Weights of a small mixture-of-experts language model, trained from scratch on English Wikipedia.
Training: a variant of SOAP for the experts, 932M tokens, 7112 steps.
Below are experts of layer 5 (counted from 0) of a mixture-of-experts language model. Rows are named router (the router's row for the expert), down (a neuron's output weights, with its number) and show model dimensions 0-63. Each number is 128 + 32 x the weight over its row's rms, rounded and kept within 0 to 255.
Before each expert's rows: a language model's description of what the expert responds to. This comes from a sample of Wikipedia text that the model never trained on.

# expert 9
What it handles: Foreign-name initials. Name-initial capitals K, V, J, Z and non-Latin byte pieces in South Asian, Slavic and Turkish personal or place names.
router [192 126 104 148 170 137 123  95 126 124 155 163 116 111 146 107  89  79 118 112  80 160  79 149 121 160 185 117 161 147 111 157 130 193  96  83 150 120  93  91 124 186 115 145 158 101 129 149 131 162 171  56 134 114 132 151 122 133 143 150  99 126 148  95]
down0 [186 195 128 151 110 130  92 145 144 154 133 119 118 104 142 131 110 135 142 142 176 104 164 140 130 113 149 144  74 147 162 134 170  94  70 177 157 110 156 130 128 118  84 130 152 182 148 142  39  91 154 147 111 111 118 101 146 141 143 136  85 140 107 102]
down1 [122 150 166 177  73 160  91  92 102 118 122 103 145 128 177 121 124 128 153  85 162 139 149 136 100 169  77 106 102 144 136  91 127 131 135 115 169 110 131 125  96 113 196 130 136 146 129 119 158 139 117 145 110 141 102 122 116 130 135  72 212 107 128 167]
down2 [108 146 114 125 145 127 117 182  87  83  76  66 142 100 116 150 163 105 146  98 145 159 189 151 101 181 141 136 149 165 179  76 130  89 139 160 114  84  75  69 100 119 134 175 115 117 189 135 164 131 141  72 198 104  95 139 127 126 154 133 129 169  58 119]
down3 [110  96 128 165 124 123 113 130 131 122 144 129 100 110 111 130  74 172 141 138 167  96  80 124 146 138 148 214 117  98 139  89 157 109 152  92 118 101 119 162 117 143 113 177  55 171 123 133 197  93 151 155 171 177 177 232 142 101  74 142 113 146 172 173]
down4 [187 157 191  90  82 103 138 143 108 186 134 105 101  63 133 134 120 107  49 122 128 143  73 135  76 151 106 154  97 179 128  94 159 122 133 141 101 104 154 169 123 138 114  74 158 117 119  81 138 103 122 120 124 111 163  72  86 138 134  71 136 133 109  59]
down5 [116  92 112  80 107 118 108 126 138 123 141 139 180 159 153 150  85 112 203 105 103 144  89  89 177  86 141 135 133 209  94 132 117 136 145 151 166 133 112 138  78 158 120  89 126 148 117 180 128 146 122 129 119  99 160 120 103 197 102 144 127 140 128  86]
down6 [173 163 147 146  98  62 124 121  70 105 157 191  90 123 131 106 138  88 187 156 172 141 167 151 137 157 107  95 175 102 138 153 110 149 116 103 148  70 114  99 147 131 129 104 141  83 210 149 151 200 166 109  83 156 142 100 119 173  98  93 113 114 173  90]
down7 [149 100 148  97 109 172  74 146  83  89  68  93 165  93  65 171 128  87 145 137 132 159 126  54 148  70  99 163 102 146 107 131 133 170 151 126 137  54  57 142 111 102 101 139 188 112 167  74 157 143 108  88 105 132 125  84 146 120 168 116 119 112 184 114]
down8 [ 69 146 132 191 175 129 140 139 125 130 125 175  70 151  96 178 131 160 153  88 123 186 156 113  95 109 112  96 179 112 161 114 147 117 141 140  85 101 126 107 121  96 198  99 136 140  92 141 134 102 110 127 142 157 170 117 158 121 124  97 158 120 163  94]
down9 [159 158  97 175 152 112 148 128 167  94 123 108 155 179 136 115 154 104 130 128 124 149 166 110 114 111  67 139 117 194 161 171 109 106 116  53 113 182 123 140  91 123  66 144 107 133 128 112 144 113 106 145  65 140 120 142 105  89  91 155 170 132 116 123]
down10 [139 112 160 112  99 144 131 156 136 145 123 141 148 162 131 125 131 221  90 130 176 174 169 140 141 123 151 188 122 155 162 115 119 107 137 106 101 195 163 139 115  63 163 126 196 119 118 116 157 210 151  86 112 128 142 139 161 105 138 147 133  89 101  81]
down11 [ 72 132  76 112 221 163 143 124 144 112 141  72 161 104 125  71  67 129 120 141 136 114 187 103 153 157  71 125 113 155 143 149 139 106 138  80  89 175 135 144 151 151 113 111 167 102 129  64 155 129 177 161  68 138 170  87 137 125 138 106 103 132 193 127]
down12 [ 74 130 138 146 155 102 152 123 136 181 126 156 117 158  99  93 119 121 153 109 114 142 108 170 121  94  72 135 156 100 145 114 136 137 125 104 142 143 112  72 126 191  87 158 129 135 131  79  71 148 142 123 130 126 115 108 180 157 135 104 121 176 183 122]
down13 [116 108 131 134  90 163 137 120 142 117 181 146  74 156  90  99 104 140 118 180 107  96  86  36 125 123 124  99 127 142 135 118 123 126 134 153 165 119 109  93 119 140 131 112 151 111 132 217 132 190 167 120  63  94 120 209 184  90 156 106 151 147 140  91]
down14 [ 54 150 177 223 149 114  63 206 222   8 236 146 110 127 125 143 116 117 134 119 136 128 116 136 146  95  78 109 127 173 119 100 174 183 155 163 119 124 161  76 130 133  97  77 107 114 146 136 135 101 145 144 135 132 101 127 177  94 105 118 140 150 184 117]
down15 [  0 114 133  81 123  79 138 121 172 115 133 123 121 100 146 153 161 160 129 140 153 118 161  93  89 150  88  98 100 127 158  98 150 143 141 142  71 139 109 152 131  80 134 105 161  80 136 140 161  92 154 101 109 139 151  16 114 149 143 123 138  72 137  84]
down16 [181 141 146 145 131 183  98 111 106 172 129 154 156 162 168 123 141 108 179 148 164  90 104 101 110 171 164 156 145  73  69 193  33 118 172 148 147 129 100 120 113 122 115  86 166 166 111 100 164 123  87 117 151 117 132 104 164 139  97 107  63 104 101 134]
down17 [ 86 143  72 164 128 127 132  87 194  99 151 110 177 172 141 145  95 179 149  39 173 107 134  76 161  93 203 144  71 109  94 110 174 124 135 122 139 104 129 105  82  91 137 142 150  87 158 159 110 178 159 143 119  99  84 100  87 156 153  90 154 102 132 112]
down18 [125 164 120 193  95  77 121  96 180 101 152 117 158  99 141 161 142 216 147 108 173 153 120 175 122 125 132 131  99 138 157 155  97 117  61  90 152  95 136 129 156 140 129 129 122 149 132 190 156 135 128 140 142 156 149  83 148 103  98  85 152 146 160  97]
down19 [ 65 150 112 135  22 166 113  91 181  97  57 170 140 109 118 114 160 135  89 107 141  66 143 124 102 113 103 139 114 131 171  97 133  82 139 131 150 166 143 122 126 118 132 115 154 147 107 123 133 153  84 105 104  86  89 151 162 156  96 155 128 105 116 115]
down20 [139 129  86 154 146 195 109 154 164 120 150 135 126 166 134 135  83 143 119 153  82 215 126 118 171 102 199  67 135 136 129 160 144  90 117 128 131 122 112 122 111  96 141 136 125 163 110 103 154 135 116 128 162 124 115 150 106 174 115 119 167  87 129 117]
down21 [150 112 182 110 114  78 195 147  88 113 117 147 198 164 110  85 125 156  91 149  94 160 148  99 105  64 105  73 193 174 126 134 173  67 143 114 114  96 151 126  76 109  97  76 179  78 137 169 127 137  76 105 131 142  98 179 192  99  84 170 137 108 167 135]
down22 [113 150  87 125 109 166 180  86 166 148  39 130 166 203 127 109 184 159 134 159  72 151 139 146 116 108 123  97 177 169 102 136 129 148 141 154 155 183 171  57 146 152 124 152 101 136 120  77 142 136 190 122  78  89 159 150  90 146 166 121 114 146 175 121]
down23 [151 142 124 122  75 136  78 123 126 110 106 109 128 115 115 159 110 171 120 120 197 133 133 135 155 149 138 165 125 152 122 154 143 114 121 137 124 140 101 130 145 106  89  52 107 162  52 149 145 140 173 126  54  65 115 183  57  95 114 107 124 193  82 125]
down24 [154 107  97 109 159 106 162 186 151 189  31 120 154 152 152 187 125  69 122 192 123  93 144 156 141  94 128  86 115  99 143 171 125  96 187 127 120 136  97 112 167  91 143 179 129 126 128 101 175 150 131 179  64 140 142 162 160 115  97 147 107 101 136 151]
down25 [141 144  96  67 122 115 131 114 127 143 125 128 166 135  85 166 109 156 119 106 134 124 101 148 114  77  61 169  86 129 126 178 135  67 129 228 141 134 135  84 152 166  92 120 104 107 125 100 134 204 124  80 113  79  90 119 132 100 140 139 122  97 126 108]
down26 [197 171 138 211  96  83 123 131 135  69 153 139 158 116 116  99 175  62 150  58 116  99 179 120 135 129 113 160 120  65 122 143 116 117 101 148 115 106  72 117 146 147  87 141 154  81 134 171 115 122  54  76 142 102 104 167 112 114 158  97 120 180 133 140]
down27 [119 100 104  94 153  82 168  91  96 183 129 131 122  84 108 156 153 121  92 119 102 190 149 137 106 116 146 144  95 157 178 128 126  86 198 181 182 110 132 128  73 159 101 176 113 170  94 130 172 191  92 159 121 118 155 169 170 150 109  88 194 146 180 135]
down28 [ 95 154 156 139 119 166  91 162 130 105 143 154 153 126 126 129  41 106 139 131 105 118 172 124 152 118 115 152 137  88 120 115 170 125 121 106 126 170 125 160  83 147  92 153 104 145  91 172  86 119 156 134 171 145  96 108  96 119 185  43 119 170 142 191]
down29 [197 119 123  97 136  60 141 183 134  92 121 123  97 129 155 172 144 121 131 102 154 106 192 162 136  94 103 145 125 162 163 146 133 120 169 123 132  97 161 138 170 157  40 118 145 138 133 129 144 188 165 154  83 145  92 105 104  80 168 101 121 173 120 139]
down30 [190 103  93  75 154 124  67  98  59 136 211  94 103 111 134 141 187 144  85  81 199  83 157 137 147 149 130 120 147  80  97  72 136  66 216 114 210  45  74 133 139  64 119 126 122 136 154 124 157 115 154 159 131  55  88 114 180 151  91  87 162  95  99  97]
down31 [ 74 206  84 127 131 120 114 184 161  89  94 157 110  94 130 104  75  86 167  78 168 143  62 120  59 106 112 145 133 104  63 144 112 141 130 121 126 125 149 131  55 173 146 103 123 159 169  86 140 156 115 108  71 145 108  97 165 104 129 118 110 144 148 124]
down32 [138 148 135  92 107 132 157 121  99  99  90  93 192 157 142 116 134 154 180 171 122  97 127 134 190 123 170 121 115 124 155 108 190 107 138 150  91 136 150 117 124  89 141  97 106  98 109  96  92 135 131  82 132  95 168 103 171 118 100 133  88 156 132  80]
down33 [177 117  91  89 155 157  88  90 133  75  95 181  65 106 147 102 102 137  88 103 108 133 159 103 129 117  98 125 124 202  91 170 106 122 157 153  99 141 137 145 105 157 111 163 141 139 103  98  97  85 118 126  90 100 148  88  83 117 175 146 133 155 115 179]
down34 [140 112 127 134 123 117 131 141 102 129 107 199 144 107 158 129 158 139 122 164  74 111  82  95 182  96 154 158 141 122 128 144 104 135 165 153  97 149  94 142  84 157 129 202  76 160 102  96 141 135 143 130 185 177 113 114 106 157 149 135 191 129 135 121]
down35 [138  70 179 142 141 116 111 141 133 143 127 155 111 130 153 109 144  51 139  99  96  85 219 112 143 175 186 148 175  88 135 142 143 113 177 111 111 118 146 107 133 129 136  96 127 130 128 122 125 137 125  93  66 164 119 133 206 126 101 123 134 167 146  96]
down36 [141 138 121 118  68 117  77  96 120 185 165 153  82 134  87 130 113 146 115 131 150 125 142 112 110  71 119 137  74 151 160 131 116 113 146 143  89 131 147 134 156 134 146 124  79 147 138 160  89 100 164 125  84  67 161 137 147  70 115 123 148  98 124 100]
down37 [127 100 153 118 153 130 124 203 154  98 129 141 124 142  89 153 137 143  90 184 150 136 109  60  86 137 117 191 109 112 123 131 116 141 132 157 163 115  76 165 142 107 167 141 191 161  74 137  85 173 153 154 174  89  90 180 142 153  80 128 168  92  48 135]
down38 [144 115 151 181 142 123 121 109  78  59 143 191 137  97 103 173 122 116 136 155 121 103 103  96 109 101 142  80 153 148 147 118 139 114  89 130 168 129 142  48  94 161 148 120 109 172 152 174 179 162 151 131 138 138 150 164 128 125 117  95 206 122 122  69]
down39 [ 25 187  72 129 104 140 131  94  93 161 142 142 163  94 113  96 149  95 106 148 141 124 108 144 139 110  98 111 132 137 115  79 101  53 142 198 147 139 110  91 137 102 115  88 104 177 159 105 189 147  92 126 132 112 145  77  93 145 122 123 141 127  92 135]
down40 [145 132 144  89 155 118 130 169 114  98 161 148 126  96 110 142 145 184 106 107 153 157 195 131 107 140 132 148 157 125  61 146 112 161  90 135 108 114 203 126 151 125  96 157  64 107 149 105 133 115 126  90 145 151 184 100 155 177 174 102  82 113 152 144]
down41 [101 146 149 110 109 125  99 115 184 105 182 161 172 105 129 102 132 176 122 151 149 181  48  85  71  97  79 147 131 131  88  54 136 142 136  70 108 142  80  76 129  96 160 117 130 149 183  49 161 129 127 157 119  77 139 166 149  89 133 147 108 117 184 148]
down42 [110  85  93 157 130 103 151 121 131 110  94 155 157 118  97 110 139 138 107  69  93  87 100  87 182  89  61 139 138 161 159 147 104 115 140 122 187  97 112 105 102 104 162  98  79 175 197  94  91  83 127 100  84  62 119 184 114  86 121 122 184 153 108  99]
down43 [156 171 116 128 138 152 119 206  86  73 111 151 149 168  73 102 161 171 139 169 182 120 142 189 149 152 122  96 150 115 118 139 105 158 159 139  84 177 141  54 114 129 107 157 120  74 167  72 104 164  80  96 172 164 146 110  79 167  96  63  79  77 131 127]
down44 [126 155 146 123 115 114  94  87 173 126 119 137  73 134  46 163 175 154 146 150 127 172 115  91  83 105 159 143 161 123  92  91 145  51 136 105 106 156 134 102  96  53 171  96 145 162  79 153 111 105  67 135 162 150  68 130  76 167 140 180 140 173 155 149]
down45 [ 78 140 145 141  77 111 153 114  85 127  60 105  88  98 125 147 177 149 192 161 149 123 131 186 152 152 115 100  99 152 108 134 186 120 149 135 131 122  98  97 138 143 171  51 150  97 118 174 111 186  68 140 168 197 173 113  72 125 118 163 142 103 111 111]
down46 [128 132 153 161 179 195 115 191 124  55 131 129 184 172 129 146 176  58 160 168 217 148 134 178 113 113 140 106 134 153  87 158 123 161 102 153 155 109 150 126 104 126 112 135 151 149 150  83 127 102 169 134  94  94 132 177 100  63  97 127 153 110 175 152]
down47 [137  92 175 163 149 151 135 134 127 129 142  85 167 177  99 146 126 217  98 123 133  90 124 158 135 125 145 114 132 144 194 133 156 107 136 130  93 152 136  94 108 103 101 128 108 124 102 115  69 115 111   5  87 121 142 137 121 169  72 130 132 120 148 168]
down48 [131 151 139 130 160 150  65 163 113 122 152 184 105 139 193 198 169 250 142 167 143 160  60  85 133  99 160 139 191 135  87  90 124  88 121 121  73 108 111 115 108 110  94 118 184  82  96 122 169 172 135 111 126 133 123 100 144  59 159 130  89 147 123 155]
down49 [125 189 115 172  97 170 134  84 125 128 187 114 165 118 101 156 136  91 139  89 126 113 185 111  85 108  90  74 101  98 143 172 131 108 122 126 135 102  84 167 139  86 105 141 145 112  81 178 138 156 130 101 127 121 140 130 107 165 118 100 147 130 153 132]
down50 [126  86 100 171 158 162 124 156 125 103 128  77  75 152 187 113 139 112 108 137 144 214 110 183 177  83 105  81 147 157 112 174 130 154 139 115 113  69 142 110 113 144 116 112 172  78  91 146 154 133 130 144 116 166  81 150 128 125  74 173  73  96 117  75]
down51 [ 83 140  78 147 171 107 130 150 142 113 190 155 124  99 130 150  93 130 138 157 123 120 131 108 103 130 136 167 119 116 175  64 144 171 127 137 126 125 120 135 141 139 133 146 122 159 121  85 161 195  66 168  79 180 123 145 175 129 118 102 146  80 170 121]